config.toml
hidden_act = "reglu"
routed_scale = 1.5
lr_router = 0.00201
norm = "rmsnorm"
max_seq_len = 512
dataset = "wikipedia_en"
Below are experts of layer 3 (counted from 0) of a mixture-of-experts language model. Rows are named router (the router's row for the expert), gate (a neuron's input weights, with its number), up (a neuron's input weights, with its number) and show model dimensions 0-95. Each number is 200 + 30 x the weight over its row's rms, rounded and kept within 0 to 999.
Before each expert's rows: "comes after" lists some tokens at least twice as common just before its tokens as in all text. This comes from a sample of Wikipedia text that the model never trained on. Tokens count by the router's weight.

# expert 11
comes after: "-", " \"", " (", ":", " and", " a"
router,205,220,208,207,210,136,221,267,169,201,166,189,177,175,132,235,189,281,187,228,213,214,232,199,150,172,187,239,251,188,197,232,255,213,171,234,185,171,151,206,168,192,172,174,215,212,227,221,225,208,200,212,175,147,196,217,203,167,182,228,234,216,239,199,264,187,201,209,245,229,226,209,160,214,214,243,214,213,261,138,187,195,218,189,212,264,184,176,197,217,188,175,240,206,191,206
gate0,194,224,258,229,198,231,160,174,231,192,174,169,187,176,174,176,174,174,194,160,227,172,162,173,163,166,169,185,234,192,209,229,223,232,200,211,242,174,204,173,215,161,250,188,178,208,200,168,185,197,203,175,217,198,182,174,203,228,202,261,194,259,221,142,154,288,181,233,231,162,170,227,204,212,193,214,210,223,229,187,228,155,183,246,179,223,231,151,207,198,235,202,195,174,197,219
up0,198,188,250,234,185,197,190,164,224,221,170,157,207,234,213,164,198,198,195,193,227,198,202,202,126,184,154,226,253,199,220,194,211,189,181,208,240,138,187,188,193,151,220,173,170,221,215,122,190,172,193,175,203,149,155,176,213,231,213,220,176,265,216,148,161,225,201,171,203,114,184,224,233,203,199,217,221,236,230,207,220,188,143,245,207,233,219,170,212,208,235,223,183,187,179,181
gate1,241,150,185,183,160,206,201,202,172,158,129,222,206,186,192,220,235,171,182,214,164,223,201,257,180,218,186,208,194,223,218,216,204,227,203,183,229,197,210,163,181,223,162,225,211,199,196,151,207,151,278,236,215,246,225,213,229,189,174,219,141,232,182,141,237,149,190,178,169,211,187,193,179,196,218,230,232,194,147,182,229,196,194,225,178,197,225,183,159,210,191,227,202,161,137,172
up1,256,196,200,179,135,191,182,196,213,165,175,255,166,188,170,192,190,183,204,200,181,167,240,254,163,214,237,206,154,179,240,213,242,221,204,213,202,237,202,192,180,237,130,203,242,234,198,181,253,183,250,240,225,202,242,198,211,225,149,222,132,255,140,177,212,163,220,163,138,178,198,198,182,233,229,186,228,223,189,222,224,196,196,188,151,189,155,189,182,191,198,220,189,200,136,186

# expert 6
comes after: "\n", ")", "3", "4", "5", "6"
router,198,208,185,245,227,199,196,194,145,157,224,162,228,142,183,151,177,169,200,193,124,175,189,174,194,168,218,140,141,215,197,238,215,206,179,191,161,266,184,213,209,203,202,202,189,209,266,210,241,192,172,206,215,225,229,245,155,192,239,232,226,255,219,146,133,244,185,253,192,213,225,203,215,171,181,206,204,210,254,209,185,219,153,185,186,179,210,198,154,195,231,170,197,193,235,229
gate0,215,222,263,231,212,211,166,183,199,161,166,248,190,233,210,214,174,188,209,204,195,212,231,186,217,197,197,191,225,238,147,198,218,202,222,182,203,219,208,224,183,210,148,168,167,131,182,182,186,188,207,251,244,233,236,159,249,243,223,165,177,221,210,208,213,219,247,194,140,190,217,237,243,185,191,160,145,178,202,207,187,253,216,278,240,236,187,224,190,158,156,212,235,185,209,169
up0,237,203,199,216,230,206,242,221,183,202,101,216,230,233,169,194,178,179,185,192,208,198,212,196,209,185,209,221,196,196,191,213,183,243,207,179,174,249,197,171,195,221,146,161,122,145,163,262,178,174,200,241,202,238,156,183,182,239,251,189,191,229,223,184,195,235,209,222,169,161,222,187,233,174,226,191,245,141,185,179,255,250,184,220,200,219,168,152,215,159,140,223,191,191,188,185
gate1,227,183,198,168,169,218,177,169,189,175,229,173,196,208,256,178,200,207,198,236,188,190,183,236,230,172,214,176,138,233,189,225,193,261,207,159,146,208,193,178,213,206,170,233,179,205,125,166,166,232,195,202,289,152,192,181,170,203,167,175,197,169,229,155,213,213,244,229,199,256,215,234,174,186,201,175,168,164,184,227,197,183,176,272,198,236,185,201,172,201,215,188,212,149,197,184
up1,213,194,198,142,123,210,173,234,189,245,169,204,173,194,234,202,204,226,202,242,189,161,267,219,241,161,175,174,195,164,186,237,206,224,219,172,196,168,194,145,217,218,148,233,132,223,166,164,187,190,232,195,255,189,159,210,199,211,204,169,188,188,213,142,156,233,212,257,208,234,200,220,207,170,157,136,224,167,208,191,195,194,138,251,198,227,190,170,189,244,236,180,212,245,221,188

# expert 7
comes after: "\n", "==", "===", " ==", " ===", "Personal"
router,186,251,170,230,216,175,207,217,220,177,246,197,130,259,209,179,197,149,179,216,240,216,225,228,237,202,205,187,186,207,249,178,171,216,169,223,229,192,172,237,168,231,161,188,196,204,207,186,244,182,189,286,222,169,159,147,232,198,233,146,205,212,194,243,216,182,219,220,224,210,190,161,247,236,243,164,230,216,148,231,232,235,200,177,155,164,173,218,201,166,233,187,214,241,160,227
gate0,199,214,242,182,255,237,207,234,214,214,193,229,202,168,194,169,223,225,226,198,274,237,197,178,192,217,207,170,233,211,172,142,175,226,249,167,201,179,198,185,215,193,225,225,239,200,193,185,193,195,224,205,187,273,173,137,202,178,235,166,174,260,241,226,253,172,200,252,221,221,206,153,174,222,210,254,175,184,165,183,173,179,239,202,206,197,193,178,183,152,178,201,241,224,171,137
up0,168,192,248,203,193,204,193,246,224,223,132,204,208,170,246,202,205,206,209,224,236,217,238,111,192,219,157,239,170,233,160,203,181,209,208,192,220,197,225,130,253,185,219,202,193,155,274,193,194,211,209,187,161,229,185,120,268,223,186,207,204,211,194,204,163,226,227,192,223,209,215,158,204,156,212,197,190,175,176,186,193,164,159,215,213,216,229,107,204,200,151,191,229,238,208,171
gate1,200,183,209,192,218,185,212,155,226,212,205,233,205,202,186,234,216,216,261,168,175,159,176,221,196,196,216,199,221,210,186,212,227,229,169,223,208,142,256,247,192,213,208,216,169,213,188,197,172,204,198,195,168,241,180,152,168,178,236,173,256,221,186,211,198,144,186,234,168,240,231,174,263,216,217,222,167,194,141,239,217,211,176,140,146,237,195,212,219,236,189,184,227,243,214,212
up1,209,171,219,182,154,201,141,238,174,182,185,197,213,188,178,220,177,266,182,192,187,208,170,163,205,190,176,229,200,220,203,226,149,208,174,164,162,202,186,202,193,226,181,140,216,171,178,191,185,204,236,179,161,196,192,236,187,193,188,142,195,219,194,181,171,184,180,149,193,141,155,197,154,208,188,236,212,224,208,190,201,206,235,146,189,211,217,201,132,194,204,216,158,156,152,164

# expert 8
comes after: "\n", " |", ".", ")", " =", "=="
router,240,205,182,197,177,186,237,220,221,197,236,224,212,200,213,144,189,188,250,177,224,236,225,189,207,190,217,171,166,212,206,220,170,195,140,178,196,214,195,210,174,221,230,210,177,197,152,172,156,214,205,183,206,171,205,196,167,202,242,215,198,153,148,227,239,213,164,211,203,166,145,202,252,212,151,144,174,183,205,180,150,203,240,174,213,158,209,207,146,161,248,238,250,181,142,255
gate0,186,213,258,187,141,182,248,179,187,256,228,156,222,205,144,208,181,206,266,205,190,212,168,214,204,170,194,212,226,224,173,201,273,202,196,217,201,206,205,196,164,149,260,256,155,237,204,249,161,165,233,164,217,185,224,167,243,188,183,167,177,223,208,228,183,190,182,241,205,198,234,231,162,178,168,225,193,183,232,145,188,222,237,228,165,159,252,197,222,180,221,204,214,192,235,272
up0,205,208,188,146,233,191,168,242,218,215,179,201,195,234,202,206,266,204,194,267,174,153,183,172,118,265,207,191,212,200,227,175,202,229,165,191,142,217,192,207,242,190,197,187,239,189,168,219,221,255,219,132,198,205,185,180,212,199,125,206,234,151,197,200,168,197,157,166,181,191,218,196,178,231,203,201,209,229,172,187,162,190,203,190,186,204,190,260,183,240,185,172,200,197,204,200
gate1,199,161,201,183,216,188,235,160,221,170,214,185,194,194,252,221,238,209,198,245,217,218,195,202,201,195,229,180,182,231,216,219,200,195,219,164,202,163,183,222,212,184,179,215,227,176,223,180,219,140,117,186,190,205,231,233,194,175,202,181,164,164,271,207,230,198,189,258,218,171,195,185,190,235,209,219,189,157,207,229,188,178,255,184,223,199,202,218,212,276,262,215,245,190,208,199
up1,222,213,187,144,178,249,193,261,181,177,240,228,218,222,224,207,163,199,151,194,231,192,244,215,183,244,220,189,234,188,136,226,235,172,195,253,189,240,212,224,192,200,217,236,198,235,194,235,205,216,219,227,221,199,203,174,176,223,217,189,224,259,264,253,192,215,201,195,153,233,210,214,225,229,203,227,227,207,198,156,243,241,148,232,167,188,186,217,191,143,119,222,139,189,198,214

# expert 5
comes after: "1", "2", " ", "3", "4", "0"
router,209,217,177,171,177,204,194,240,211,195,181,230,188,240,253,224,185,182,181,186,231,164,168,182,189,204,213,211,232,179,185,233,209,242,189,174,159,195,213,184,211,249,177,194,144,233,190,163,170,199,218,227,246,148,234,163,188,192,183,167,223,208,176,190,176,167,184,211,186,190,159,190,218,133,171,233,191,202,215,228,198,239,222,222,201,238,233,163,283,260,207,160,209,179,187,229
gate0,194,182,250,211,187,211,179,194,188,176,203,166,224,213,224,178,189,227,132,150,161,174,230,236,175,204,182,172,192,145,142,212,173,222,238,191,172,200,190,209,185,147,230,206,258,194,168,183,201,196,166,176,195,248,210,244,206,183,141,206,210,223,218,147,191,233,303,204,234,216,207,235,219,166,200,221,216,198,193,177,178,177,262,233,191,212,267,241,216,247,154,155,151,187,182,219
up0,195,186,258,193,146,178,196,200,186,171,214,217,206,211,180,172,188,221,157,147,205,208,246,263,208,189,187,154,204,170,167,208,171,180,202,201,171,159,201,194,191,155,261,236,246,203,185,219,167,177,155,193,173,251,267,195,203,194,154,200,244,243,185,129,195,221,250,194,193,222,225,249,229,162,175,209,200,155,185,155,189,216,268,244,149,202,263,238,233,226,173,190,204,175,206,214
gate1,175,181,217,178,224,158,256,206,248,199,170,146,208,198,246,247,182,205,178,155,169,232,195,184,151,232,136,148,231,165,235,218,161,194,185,194,184,211,214,212,246,216,138,199,225,189,271,227,179,223,241,257,221,152,182,191,190,190,186,143,224,224,170,226,198,219,178,201,137,151,225,176,163,186,171,197,183,220,153,255,156,161,212,208,173,174,198,241,203,154,125,230,192,193,237,175
up1,201,243,191,190,172,230,187,178,167,212,205,231,202,255,154,168,222,197,258,216,217,155,196,205,220,178,279,245,189,209,146,172,239,201,221,193,223,204,188,218,199,182,277,188,203,218,150,188,238,206,175,186,169,200,250,194,188,177,155,217,143,174,226,193,152,228,233,148,223,230,210,252,210,220,227,219,190,189,246,123,279,226,192,170,250,175,220,203,169,237,207,166,240,202,148,216

# expert 3
comes after: " was", " to", " were", " is", " and", " also"
router,187,163,168,165,213,253,188,142,253,207,195,209,249,190,185,235,184,178,202,177,156,178,252,241,172,215,220,198,210,177,205,197,168,211,173,221,198,209,194,189,205,206,176,143,193,180,282,209,216,185,193,139,210,227,237,171,231,211,165,203,206,212,165,207,175,179,204,187,211,152,225,239,191,188,186,151,177,192,148,192,183,192,178,286,191,202,194,133,230,196,236,236,120,154,192,149
gate0,211,202,193,157,246,233,222,167,259,226,137,265,223,201,210,167,108,219,206,195,220,188,196,188,201,178,246,190,200,179,211,220,212,220,200,206,266,238,176,197,238,201,200,158,176,223,227,198,191,236,190,224,232,188,156,171,207,184,208,211,168,178,170,231,175,217,196,191,233,207,207,185,247,159,184,224,163,161,200,205,229,213,257,206,154,247,176,176,194,219,240,191,209,202,214,238
up0,170,183,232,125,254,219,222,200,225,200,156,211,181,167,229,187,155,198,228,183,176,174,168,208,198,139,264,163,159,197,217,255,223,239,207,170,217,205,173,192,225,232,193,239,225,220,193,219,225,243,177,208,208,228,173,208,195,201,241,179,166,224,203,223,194,196,189,187,190,211,199,202,272,189,223,188,198,205,242,207,198,243,219,210,181,252,118,122,202,222,234,219,165,156,206,210
gate1,196,213,130,200,261,184,250,178,254,232,223,213,196,223,192,202,222,263,165,181,236,220,213,188,164,170,176,183,193,159,218,179,188,208,192,208,181,195,204,226,210,165,152,179,254,224,189,218,191,165,202,171,219,203,203,290,227,177,215,214,203,199,220,139,154,236,194,212,215,223,186,201,201,186,244,160,171,176,170,231,160,166,184,231,205,164,174,184,204,215,145,189,213,191,186,113
up1,203,182,252,230,198,149,163,213,147,206,238,203,173,245,163,188,166,180,223,200,145,279,179,251,244,211,169,215,204,218,153,234,223,154,211,205,191,143,215,118,154,176,228,187,168,178,259,195,173,172,201,207,143,217,242,192,220,167,235,220,246,204,229,184,181,129,203,159,195,170,183,191,146,217,181,201,224,254,198,229,227,222,181,189,201,187,210,232,160,226,196,248,232,189,204,233

# expert 12
comes after: "-", " •", " Born", "|", " Location", " Coordinates"
router,177,157,164,219,226,227,179,188,205,226,238,199,207,180,237,202,201,177,165,237,233,221,209,246,189,185,254,242,154,226,217,180,209,145,259,235,230,187,203,213,236,149,216,214,211,180,257,193,223,163,194,206,202,212,248,204,154,206,283,229,188,179,224,164,195,243,194,226,206,186,182,212,190,217,228,223,220,215,231,220,170,163,157,180,157,184,199,196,168,211,198,235,220,232,174,222
gate0,225,188,191,178,170,223,169,195,153,181,190,183,191,248,207,210,266,200,194,271,218,223,153,191,190,220,216,179,132,187,218,217,196,153,243,203,239,214,174,185,214,239,193,219,198,210,196,255,203,225,197,255,155,223,198,205,186,125,285,229,179,192,209,211,206,174,219,168,165,185,193,198,222,258,221,209,241,159,182,152,222,201,217,228,134,222,202,216,188,179,251,182,226,180,224,233
up0,182,216,207,176,220,272,210,178,207,187,229,176,245,191,174,182,169,196,246,168,221,169,197,180,215,205,189,135,236,217,146,165,201,252,222,217,172,219,180,199,181,208,240,242,233,190,201,143,181,235,192,193,245,186,205,189,218,265,137,169,193,189,225,186,205,218,227,182,247,236,170,207,231,153,166,197,206,164,210,216,193,207,248,180,250,156,226,209,175,242,147,220,179,245,191,181
gate1,156,192,205,168,215,200,228,178,212,216,213,210,256,188,223,151,256,173,191,225,191,208,170,249,176,177,160,212,174,166,230,208,213,173,203,202,165,189,220,225,200,190,225,202,195,201,256,262,178,176,179,171,220,143,196,235,194,228,223,218,172,243,228,199,183,223,122,136,178,192,179,199,179,170,233,223,205,192,127,196,199,176,198,178,164,179,177,145,181,207,171,207,221,218,226,174
up1,189,169,170,183,228,200,219,220,222,189,178,192,228,244,142,135,202,244,170,204,167,218,296,237,208,214,187,165,197,180,267,134,205,217,143,197,215,203,196,215,201,172,244,190,192,266,177,187,177,158,174,208,237,200,184,258,246,263,231,256,219,220,207,182,186,207,189,233,195,223,201,229,185,173,179,170,170,232,176,127,192,207,167,180,200,200,206,167,198,256,223,228,233,264,232,247

# expert 19
comes after: " ", "–", " (", "/", " $", "_{"
router,220,208,173,233,252,231,176,158,206,146,214,228,163,248,200,264,215,177,172,189,147,247,145,225,212,148,190,199,230,138,174,189,233,192,165,177,191,217,219,214,184,190,179,220,187,184,189,211,204,217,260,254,191,171,184,133,204,156,209,233,161,198,186,182,191,210,193,163,194,212,149,180,209,135,143,219,186,208,204,186,174,215,199,173,193,186,157,208,211,135,213,242,193,202,250,216
gate0,200,238,167,237,178,195,183,242,170,216,220,176,194,177,207,225,201,164,176,231,172,212,242,197,196,202,191,212,212,175,191,214,229,184,226,245,209,205,187,204,243,191,192,200,171,199,208,262,230,222,174,201,196,214,209,202,244,199,186,187,143,152,175,225,196,183,168,192,251,189,179,174,225,210,220,223,185,242,217,251,187,207,134,256,223,227,202,190,158,186,245,160,232,177,214,205
up0,172,162,211,125,197,182,202,171,240,210,224,205,200,217,232,178,273,256,219,207,198,191,176,210,240,236,183,179,157,223,212,166,177,199,186,163,194,159,249,216,180,218,192,213,235,204,192,175,153,183,176,204,189,182,202,190,167,210,185,237,252,241,201,178,256,203,217,202,148,206,214,201,186,181,154,186,222,170,174,149,214,190,271,220,173,211,187,230,203,204,158,232,189,189,180,200
gate1,220,199,185,170,233,219,212,186,194,221,171,207,215,225,108,194,187,209,222,271,216,246,181,190,256,239,153,220,225,173,211,190,233,191,188,119,149,213,218,229,180,194,213,164,244,194,188,233,157,217,179,197,197,154,215,198,172,230,187,168,198,217,159,230,200,163,173,183,251,196,170,157,189,191,162,215,180,175,237,158,236,201,231,177,184,200,219,212,132,251,193,188,203,215,231,203
up1,184,215,193,226,154,178,222,191,209,173,235,159,175,184,246,202,215,214,214,188,207,164,231,203,191,144,256,174,213,211,234,207,186,182,209,239,237,124,186,205,228,222,194,230,195,198,199,191,222,193,192,151,171,226,188,204,204,161,216,210,192,180,264,176,206,251,205,209,141,199,206,224,210,198,211,227,232,220,146,214,214,217,191,224,198,189,192,200,242,181,201,181,249,208,146,225

# expert 26
comes after: " the", " a", " in", " The", " on", " of"
router,193,165,195,168,156,257,174,152,144,233,178,283,125,178,162,224,264,179,207,181,193,221,202,186,168,221,227,190,192,245,173,216,166,213,237,195,150,187,215,203,262,219,170,172,216,198,185,237,214,221,187,206,253,228,144,233,162,184,136,262,172,155,196,209,138,162,269,224,194,251,203,189,225,183,188,225,213,123,184,248,245,203,256,173,212,186,229,212,211,140,165,193,237,190,192,173
gate0,242,183,214,204,193,159,203,143,143,198,148,225,191,184,242,206,226,156,212,217,190,214,180,224,173,226,188,220,216,186,271,230,180,226,192,162,169,242,217,225,220,199,177,189,212,197,170,207,184,181,179,229,198,234,160,193,203,186,214,252,202,170,203,214,240,223,102,204,176,186,140,178,196,184,188,200,180,171,184,173,216,166,239,204,196,193,244,222,222,195,209,192,248,214,168,200
up0,161,217,212,179,173,216,175,214,265,146,200,194,182,194,192,254,215,180,192,174,231,218,190,190,246,178,190,237,205,263,164,224,185,229,239,286,200,168,239,199,230,161,194,217,213,272,214,187,205,163,170,148,206,179,217,182,237,218,216,127,232,214,176,172,214,184,219,195,208,176,218,208,195,206,185,235,213,238,189,165,187,228,172,190,186,176,142,179,214,196,230,211,260,216,192,196
gate1,278,230,222,234,210,219,174,177,207,209,159,213,209,234,203,220,187,168,188,268,178,186,158,238,136,230,223,244,204,222,215,196,210,171,302,155,204,171,182,208,215,192,207,226,197,224,174,196,199,207,228,247,176,156,226,183,172,198,178,198,212,133,213,178,184,222,241,258,229,162,213,187,225,137,216,201,171,198,186,261,234,202,186,235,205,260,178,130,169,178,246,204,206,160,192,246
up1,172,240,216,177,228,193,229,204,176,244,200,205,135,158,212,201,203,198,203,192,195,188,206,198,227,194,196,231,140,200,199,146,222,207,170,161,228,243,181,167,212,211,237,171,221,288,168,171,183,154,251,174,232,204,198,214,193,179,150,243,213,240,192,223,153,175,215,191,153,251,173,240,235,206,204,204,226,208,221,197,180,212,167,205,179,172,204,156,138,133,172,208,178,236,205,210

# expert 9
comes after: " the", " a", " his", " in", " an", "s"
router,215,151,208,250,221,278,150,164,214,218,204,185,209,187,275,193,245,198,178,236,199,265,193,213,237,176,206,190,184,219,218,228,216,176,245,183,212,172,228,218,196,249,163,195,199,191,214,188,188,171,237,209,145,177,176,118,243,188,184,204,156,239,219,197,202,180,234,214,186,190,186,228,170,143,240,181,203,179,160,173,272,204,200,216,210,180,215,213,208,227,187,214,190,227,150,212
gate0,181,181,213,271,197,262,240,179,171,243,251,185,201,219,187,179,156,171,177,166,169,242,199,227,218,176,230,219,142,212,211,232,223,189,141,170,216,222,188,260,214,221,206,195,161,212,194,188,218,170,189,161,185,174,260,155,193,216,191,172,184,251,211,142,204,195,168,186,182,198,216,200,208,202,236,220,153,193,176,195,211,237,187,214,190,240,220,221,182,195,225,193,172,203,236,216
up0,229,221,228,187,237,194,174,218,197,188,155,173,183,204,239,197,250,226,216,234,201,174,210,190,176,230,192,222,270,249,261,178,172,213,230,189,240,191,194,216,199,217,246,194,191,194,186,181,151,196,184,228,247,198,206,242,218,235,145,205,183,175,156,263,178,202,129,150,182,200,202,191,231,209,158,201,253,243,192,212,209,270,178,183,199,209,198,172,224,188,205,192,198,201,188,218
gate1,252,197,176,207,203,213,242,209,212,234,253,151,211,191,216,198,224,186,253,169,160,202,160,215,185,199,151,186,177,233,168,172,160,226,190,219,197,239,211,201,266,202,232,220,196,275,215,247,235,251,164,216,183,154,202,170,238,182,172,191,172,200,249,258,187,205,205,196,182,209,205,218,185,191,177,225,245,218,167,242,193,210,190,203,174,255,181,212,284,230,165,204,189,234,211,206
up1,213,201,178,209,218,229,228,209,192,188,205,215,209,204,238,135,204,208,229,186,162,199,168,231,162,163,151,156,201,233,232,205,190,203,190,228,213,270,197,217,212,206,235,208,182,241,187,223,193,217,192,220,212,160,193,156,251,207,189,201,159,178,230,244,151,181,213,186,196,193,213,176,172,194,221,263,197,212,186,216,209,190,181,233,162,240,208,206,203,239,133,237,160,267,178,196

# expert 30
comes after: " |", "|", ";", ",", ":", " in"
router,230,200,216,240,162,187,159,226,209,211,166,147,203,194,207,210,158,189,195,224,225,227,182,207,177,229,231,138,243,152,213,236,173,196,219,170,194,169,192,243,218,179,165,166,214,174,182,209,124,241,174,211,165,189,200,221,124,229,241,228,155,197,202,213,164,229,253,189,231,250,198,180,174,220,192,242,219,215,175,187,199,222,188,194,213,152,227,249,141,179,218,249,139,211,188,236
gate0,215,177,176,171,195,219,166,141,176,187,219,216,245,195,191,224,248,215,205,209,256,236,192,189,239,232,189,256,187,233,224,193,166,218,286,192,232,217,211,226,222,142,181,151,181,189,151,192,223,253,189,154,158,239,182,242,236,155,222,159,227,242,242,159,210,210,219,228,259,186,192,164,199,186,210,217,171,171,243,167,197,143,198,170,175,162,184,216,142,236,152,236,174,208,208,176
up0,181,226,224,211,180,231,156,156,224,172,195,176,205,189,224,242,218,252,226,226,246,193,141,224,231,223,129,232,186,195,205,197,145,200,249,175,227,225,185,209,180,208,195,199,147,261,172,196,176,203,176,177,162,260,132,216,126,215,182,214,159,235,217,154,163,175,185,165,190,185,208,142,226,186,211,183,202,223,171,190,178,191,233,150,199,205,234,172,146,205,202,209,203,180,209,183
gate1,200,195,175,245,197,193,248,233,177,195,193,226,185,192,249,193,195,262,241,191,167,231,231,186,226,201,196,234,220,282,175,195,196,227,173,213,206,201,184,200,137,200,155,195,188,252,188,196,266,201,165,152,201,167,191,188,168,165,220,178,198,167,190,203,220,224,211,232,207,210,199,191,222,193,221,212,218,223,211,227,232,204,144,247,184,150,161,179,213,206,153,182,200,139,226,258
up1,203,214,170,196,183,180,274,198,197,115,206,239,184,228,207,179,140,232,216,196,141,160,231,154,210,172,238,186,209,286,184,199,157,197,161,216,229,207,176,179,188,218,156,148,196,238,261,212,209,194,186,213,220,193,181,222,180,210,192,201,156,223,102,216,201,165,228,180,199,181,214,191,220,199,216,228,189,193,214,212,234,189,161,243,213,231,207,201,217,195,235,197,198,216,250,226

# expert 29
comes after: " the", " a", " The", " his", "s", "The"
router,192,205,187,194,178,210,239,192,178,203,172,171,198,174,183,167,195,227,247,200,182,209,234,196,163,234,219,212,208,205,236,250,175,181,283,213,186,151,212,227,199,198,191,200,196,199,194,257,148,241,164,192,209,245,168,215,240,217,248,249,218,236,209,212,228,178,177,194,166,160,174,272,176,215,151,209,199,202,134,240,196,265,205,175,198,178,175,179,205,203,215,195,225,260,241,161
gate0,190,230,213,137,159,208,182,163,186,206,135,184,168,168,177,177,234,198,153,217,238,186,187,206,189,155,173,169,175,181,193,225,179,194,197,228,133,185,222,176,196,169,233,194,219,223,199,135,185,195,169,171,225,150,203,223,192,178,256,205,218,200,249,223,181,212,216,182,235,117,208,227,236,192,190,188,192,216,235,216,248,172,169,245,133,211,208,181,211,222,208,184,208,179,212,176
up0,203,192,198,198,136,184,159,165,233,170,199,132,211,194,186,143,219,229,161,208,203,185,178,194,189,177,228,161,215,208,208,212,176,254,219,257,199,208,229,124,203,188,209,177,216,205,191,158,210,235,209,190,199,149,218,154,146,204,197,187,186,173,225,174,161,185,207,174,192,163,212,196,224,159,200,201,220,260,274,200,247,212,168,213,164,208,157,201,151,229,172,222,198,170,284,201
gate1,252,182,215,169,185,155,195,170,191,221,185,190,210,194,156,237,154,219,219,271,149,165,216,240,227,208,156,170,159,153,218,210,105,220,153,191,218,184,214,197,205,162,184,172,204,189,181,157,247,161,171,189,230,184,235,223,173,203,210,242,169,245,201,209,209,199,200,164,177,197,220,219,220,232,177,273,204,207,184,208,150,181,206,219,169,220,164,154,232,213,225,173,246,214,227,177
up1,154,184,243,200,188,232,188,247,232,165,155,250,187,215,222,201,214,242,216,171,207,204,200,194,206,215,203,207,231,235,184,182,238,172,160,173,154,171,224,233,216,194,186,267,197,207,193,168,154,206,222,219,213,259,173,142,203,163,226,251,251,205,188,160,155,239,238,225,175,217,190,208,219,175,201,173,215,163,187,194,223,146,193,189,273,161,211,188,198,203,147,233,245,170,179,170

# expert 23
comes after: "'", " of", " as", " is", " in", " on"
router,237,192,245,244,209,197,194,246,144,178,198,161,234,184,252,249,214,242,222,224,235,134,171,241,181,199,169,190,219,238,231,209,248,196,201,208,182,209,180,218,180,150,235,180,157,201,208,175,209,173,227,189,188,150,176,208,204,207,175,202,185,225,164,223,186,179,168,196,269,228,197,205,140,230,133,267,169,248,201,227,205,200,181,157,227,210,204,213,174,231,182,163,205,179,158,212
gate0,222,193,226,186,241,205,228,202,224,133,148,191,209,178,203,207,205,220,165,196,209,194,232,202,156,169,134,193,171,217,182,194,238,210,234,199,119,178,142,201,218,209,187,179,186,226,161,214,177,194,191,164,215,189,191,181,186,245,191,228,160,221,178,200,263,194,218,240,213,267,159,194,231,210,212,173,172,185,175,217,203,200,224,220,212,225,238,202,176,246,181,195,221,192,170,197
up0,205,154,168,219,202,210,217,137,214,182,250,170,179,172,174,237,195,209,176,194,201,134,192,162,179,238,144,132,153,201,171,188,155,192,233,171,161,177,184,209,220,201,185,203,152,250,146,175,196,224,140,211,155,157,207,175,181,193,125,241,208,217,195,198,231,168,222,215,234,233,195,157,187,205,248,172,210,219,168,205,184,177,175,209,218,211,189,289,221,203,172,215,202,227,217,189
gate1,188,220,240,193,216,140,243,231,214,179,202,203,190,180,186,218,164,190,202,223,238,200,253,249,185,178,204,219,215,211,239,222,174,207,225,165,188,186,195,192,199,189,227,211,216,195,213,230,182,204,244,202,194,151,188,224,184,195,231,222,241,261,224,231,189,270,193,211,156,211,209,164,232,220,229,185,223,145,198,160,204,145,236,205,181,187,224,232,202,153,159,229,138,191,242,169
up1,173,246,189,180,203,205,206,255,226,166,200,239,202,191,171,202,254,197,199,183,199,208,226,188,216,183,199,191,261,160,176,186,215,126,178,184,207,188,183,230,222,225,179,266,174,139,163,191,215,174,213,213,219,234,208,254,228,168,245,228,191,198,225,202,197,168,193,188,204,238,191,180,162,246,213,190,203,198,212,190,190,226,173,250,186,237,172,201,245,170,147,221,222,231,253,178

# expert 22
comes after: "0", "1", "9", "2", "8", "7"
router,199,258,181,230,169,197,212,178,202,214,187,160,180,276,184,186,191,212,216,191,242,198,201,190,205,185,198,238,200,172,165,167,158,169,227,180,235,206,215,227,186,166,175,141,211,250,213,189,211,187,185,255,172,254,206,158,227,223,245,184,243,155,219,216,192,143,163,179,200,166,184,202,149,260,236,230,184,204,232,243,184,150,178,272,212,237,183,148,209,221,238,175,211,205,174,178
gate0,192,181,232,234,190,228,159,177,178,186,199,187,154,239,231,192,213,247,256,157,223,191,190,181,157,205,203,193,191,190,217,215,153,227,246,192,207,178,161,252,191,185,211,206,198,220,202,201,235,206,199,198,224,146,183,233,297,208,214,232,170,195,208,174,236,203,161,219,249,253,230,180,200,260,226,196,270,262,194,181,210,147,186,150,221,202,271,185,197,151,194,192,197,197,216,156
up0,194,201,166,211,174,205,216,222,183,182,213,220,246,139,166,202,184,170,184,192,186,212,216,223,196,217,210,255,208,192,206,197,218,206,157,211,175,199,224,185,206,222,221,188,186,115,218,217,197,259,190,167,164,282,231,200,115,224,167,178,171,194,204,214,198,189,229,202,155,176,184,185,246,136,173,195,159,182,204,234,190,210,208,232,214,194,172,243,215,231,225,195,185,166,176,179
gate1,199,167,212,145,217,177,220,175,197,133,233,194,168,168,214,211,213,217,196,239,190,200,220,199,120,170,234,247,243,177,157,236,255,159,227,215,161,205,197,247,178,190,208,180,163,133,190,227,164,171,199,242,216,220,227,253,221,223,209,164,165,206,221,140,239,187,194,196,181,262,204,179,210,184,205,265,165,194,248,182,159,228,193,178,158,203,151,185,193,256,198,190,202,259,189,158
up1,195,235,196,219,148,233,193,282,246,255,175,209,217,229,199,174,189,168,211,194,185,230,172,185,259,215,165,176,165,176,198,185,208,221,214,241,207,199,183,236,205,217,214,198,220,221,203,158,233,257,242,185,178,116,197,173,181,175,191,212,236,185,167,281,140,206,208,210,170,181,216,209,172,187,194,154,223,181,156,187,228,202,173,232,176,179,203,229,226,155,229,229,162,141,225,258